{
  "normalize_top_k": true,
  "groups_per_token": 1,
  "init_std_router": 0.0222,
  "lr_router": 0.000764,
  "rope_theta": 3890.0,
  "init_std_qkv": 0.034,
  "init_std_o": 0.0422,
  "lr_mult_qkv": 0.5,
  "decay_fraction": 1.0
}
Below are experts of layer 6 (counted from 0) of a mixture-of-experts language model. Rows are named down (a neuron's output weights, with its number) and show model dimensions 0-191. Each number is 128 + 24 x the weight over its row's rms, rounded and kept within 0 to 255. Numbers have three digits each.
Before each expert's rows: a language model's description of what the expert responds to. This comes from a sample of Wikipedia text that the model never trained on.

# expert 25
It responds to: Name-end and list separators. Semicolons in H/A and W/L/D result sequences, plus first names and name endings before a surname, e.g. Jim, Tony, Steve.
down0:128115131147098154157119103177133141157153150133096150135110126091144113127207112102115132134116137113107134115167128140091099138120158126111139150146111172145134093152082159108145085088071142142107115128140085100136138116131133159138136112108111106108115154124135120153102080126149149092121111142134125105137155133125145113131141143105147118123129111161141106114126159138112148134158127173139143171126135134104081132141108130206128108138175139191116137084116169135125094088132133104171107132147143170121106127123147154143124178162129091134105157097090090142120097107135123119

# expert 5
It responds to: Table cell separators. Pipe separators in wiki tables, mostly right after a name, title or place cell, e.g. film lists, club tables; also capitalized first-name words like Jimmy, Jean, Air.
down0:125112141156114141115106100164084125143133156159136117129137112117126148121153106128126117078105161125132107112129089116141131157120093060072152156108151170132164155141133126167117125107096098136129134126132136137119160117117083136085165140167148108162110136108097144129128152119105142113138116127168137110124143136162113122121117148082117127156124110081172152112130138110124096156129113146120137111130071107139119158093132087094169126175148167168142102145114174131113082120109088174079146143098129163135148166131141117138071137151103136122141111135135105118101134081101136141

# expert 0
It responds to: Foreign word-internal fragments. Middle pieces of foreign or transliterated names and rare words, often non-Latin characters, e.g. Lik-ew-ise, Yurik-am-ome, Trop-id-ophis, Dag-ang.
down0:137172143100109181131119158104164128126132135119126137159134113130151090131147091087149125120103113098144146144119150157136129099154074155115161134116100105159102132100136168098126153133097168146131130091159144086157135165090138130119145127138111123123134119139156131146129115152135103099126111180126145112071077134136120095141084108139151090105123116119204120137140116100127101122139159139146129150099130144175182110138146098137133128170099103110156153124147120090168133155123109108113110128157124114149144116096174135125130180106141113137183163160115125136157105143142118147

# expert 52
It responds to: Single-letter name pieces. One- or two-letter pieces inside names and abbreviations, such as Rhine-h-art, Southe-y, U.S, Silh-ou-ette, plus possessive apostrophes.
down0:164163161159103161155104158110140116118137146176151120110128142192120130135067111140123143182133161107122137141148129129165128105109133129114148131130093170172115111120069142131080111097111104136117134093115153128190086156131131115162116116172134130159103126146120122119139141139151131115077148164109100149089125145080125144155129157093143146123136104170145110151107112111139120140120125098096123109129118145080091123140126151126126121157080145133126103132129117140141086120142140115090169110114110118097147122133099122178121146128120120133142154093123060099162121116115158136

# expert 6
It responds to: Capitalized word-initial pieces. First piece of a word after the, a or a quote, often capitals in titles or names, e.g. A-twater, A-postle, suf-fering, im-minent.
down0:105164087108148111144094103157094151099098130143175143155172087144115128166121115145082139153081127115154123129143155133111126115131129137181100133151128189097113168138170119148120115134134112100126120111162118138152157122160126141147096104116162136114136123124154131126145131147128151083154158161107145104104114087124132104112099166126135140137134142146147087087080125137136114104152127095100147136124169086107174154155141112177168095126118117128091145132110142113150119121141112152108098126102125135114147119113109142139074133063152143172149115156109102122090125091117118137

# expert 61
It responds to: Hispanic name syllables. Syllables inside Spanish and other Romance or accented names, e.g. le in González, ia in Liaoning, á, í, plus table separators.
down0:136124178106133138139113119112139148148120147127135137207092116124137124140143111093098138131153112123042123101119138175168111113134123143123109132140127117152158127166135126131094104129117126177123091113168114163119106129141131132134116138114127144150137176159152097068127089143131125147105103126164151116109134106128134112082104177151099161103107152126133119145092148105132140160124150130106151144139142130141080170122136091108142131134185157123119179127172074089149139128106090134117143122067128141117105140113093145138136117112135175162154101141120146103121138124107124122

# expert 13
It responds to: Separators before names. Commas, semicolons, pipes and prepositions like by, of, with that come just before a name, especially between goalscorers in match reports.
down0:127120133151146145126144082169177137117157135149144124156114083115107113123105124182119134119126098113176139129107131133115164092144132163157149139112104159139085126120127115137130150106139167119117118135096095130145107155104093131132134139160114127110167152144109194115103144129112106094128118116125138124124135130096140134155152164130189100150084133126151098166135153111140147137105095145122119082126125107107109106116151120145151105105108170130091196157147085150129141124156132147111124114133102129150134129124128080106079136117111168116181146110135188137139162115062122121

# expert 22
It responds to: Table cell separators. Pipe separators in wiki tables, especially right after a name or team cell, as in Kingsley Coman | Al-Nassr or Wimbledon | A.
down0:098192107110098156148126088162111101169132152160117134083114138124163159137101100135136135140079126173131141080155131139133113112111109144131076146123137144119128116178081090144165140120134116132145144095134140113104120137128102102121158136113182088140115179134140116128105097143120138136143135165130159141102129102095157132155143120080129140143133132105139140152107147119116112123181135136147098147143121138109117128168187125131178128120095145126153034106142141129092122135150107131132143112090135125133100144135121101107110145116129095156130145161105160170140117164132129109

# expert 39
It responds to: Final digits in parentheses. Last digit of years and numbers inside parentheses or date ranges, as in (1897–1977), (1.88 m), and United States in short descriptions.
down0:106166143135103148148133168121118093125070136132152143129153143130116107142100146145118106105139102105188137122185172138092140108122140122105141099113129106141161118136098129175106161172149138105164125121137106148105110105113154141173124103118153134137089151120080148112133079104129156134143135101105091116114144140157129160134127129087127136107184140122097141179104103138150137103112102137133108139123155139124111103164090151183151136151108099139127053152099136146129141109086132065154103150151129130127138107132122157141132138100144136096157109092120160145127136139133161107

# expert 40
It responds to: Clause-linking words. Commas, and, but, that, when and similar connectors joining clauses in historical narrative, often after dates, as in In 1838, and Despite.
down0:187116125160125148084143145071128105141148092145158120142140136146117161139093133146154149145120124124134148116162136132097161163102127111118153145134116144110127156091119168137106148121129168095120121152130106107145129108124099153152134109133122121115108086150104123126104151135157091091133166111169156105127122117119141090082111077168160143162164153145135174143129144158120135110112135111109129174114126183103161095123149119120130092120133156132089214116129139094133137125137125126089104132108148148106124113151105136148087150131127148137114175090157128073138118129091141155

# expert 28
It responds to: Name-ending word pieces. Final or inner pieces of foreign personal and place names, such as Araf-at, Aur-é-lio, Isfah-an, Zim-mer-man, plus closing parentheses.
down0:148144105121173091090141152166143139117120123107090126125101094142150161105134126121125153156123147117122119135130119164116149099134095181137132144084100150101146169111116120138117135118151152100096154113121142143054115108141139120145084065169127148142115131155165130099147136127151149136116127154170142116137105079130125121122152114174126140145163132103138143077152100152112086132114131144161142112137096077137155133113108108119094127110104123122100128106130170111145173124094111152142102118108116116170191118164169115118135125136141079113103133111112156117153134089122143173

# expert 26
It responds to: Table cell separators. Pipe separators in tables, plus semicolons and commas between list or table fields, as in road junction lists, also except, including, but.
down0:169145167103139147112124093139129140118176159160148147136096116155115083158075132093124113166150121113124074150132107099156125147167146098127138128112121095139092125099109123078153161174143114113124146091143151097148133158161089089126144138102181116149120118121130134133119122127104133164151111141147128124114105138129103164126131157123136146126105163117112111151117105137130125109137152139139140134111140196116169107181159103106116122139128148122173087163116104076129176127146119137139105106165088126139156132100087179145094142098107138100101098136101141120122108122153123121

# expert 43
It responds to: Indefinite articles. Articles and quantifiers opening a noun phrase after is, was or a comma, mostly a, also an, several, few, the.
down0:145134121107081142123132135107110152147105143135077133147105149104105102127156158146094111117150128111102150112164141152099126179102090107165108139095122095083145126162164121085142119113117135197117196126144107125078161080128113111120149126098117124126121138123173139142167106130139134161123128153109181106127102139170148128109131129112132153130094182098128116072158161166130135145150149117151123089121169131111139098068099121102132133140150160166155148121122141122116121158149117123133162120115087163141143124123122134112129136132129121140100122083123115111114137108142148170

# expert 16
It responds to: Multi-digit number pieces. Two- or three-digit pieces of numbers, years and decimals, especially inside geographic coordinates (35.06, 74.56) and results tables.
down0:145137139123183102136100111135130125148124124136093141101127157097139109164144133130148131149155173131160128161139146132169128158107135130109134118122106142174122145118134159080129107112154100140080096132082147137128113107078091146096073115133133087091129080141086135106115142134152137162137127127150134159119108135113115143122151120089124138139119160132039109115110117140122127159133156127121137150147099099134188079100111075126105123149117122168132131131138164116140149142132144130145141102173100154172155107120109123147165145128168122113138154062122135158094121138120125112

# expert 24
It responds to: First names. Given names and their final pieces, just before a surname, e.g. Brian, Steve, Leon-ard, Fran-z, Gilber-to.
down0:135134154153134141090118102126140129126109130161127137157125119086157090101136141091110139117128112090197131113124118093151145088136150122115163137146101135143086109078134125124103180139080122131102135094103129155167121099149137149153155138122125125114112130134120163107137182141084164110109103100137109097174152118123147138128112142096156145133134141126107126119183105118094172134146126164166118145088117157075106166108130086133083132123151152184112123146101165108116126096105160102160142119157110136129096147148151127112136166098121111129107157154122132112103117123115154082

# expert 36
It responds to: Prepositions after phrases. Prepositions and connectives heading a phrase after a noun or verb, mostly of, at, by, for, with, during, e.g. operated by, engineer at.
down0:130068110114150152106164155157186121124123106115148126114108122124114149154167127101091130170126112095148136126152136161138176143160100145164112131105168123134124113153154114105147115102088093117170131164117133151161148114155119105175086092125139142128145083105161158111152125103127096148110128123112156166116146138095130131168069134183141122075127125107105144104098133127156154082091133128112092165125131153132134116152097144139115140122114159155139122127117093151143176146133097089136123124135096153097103113152113161144145141143102133092131125123141079127106135144160124136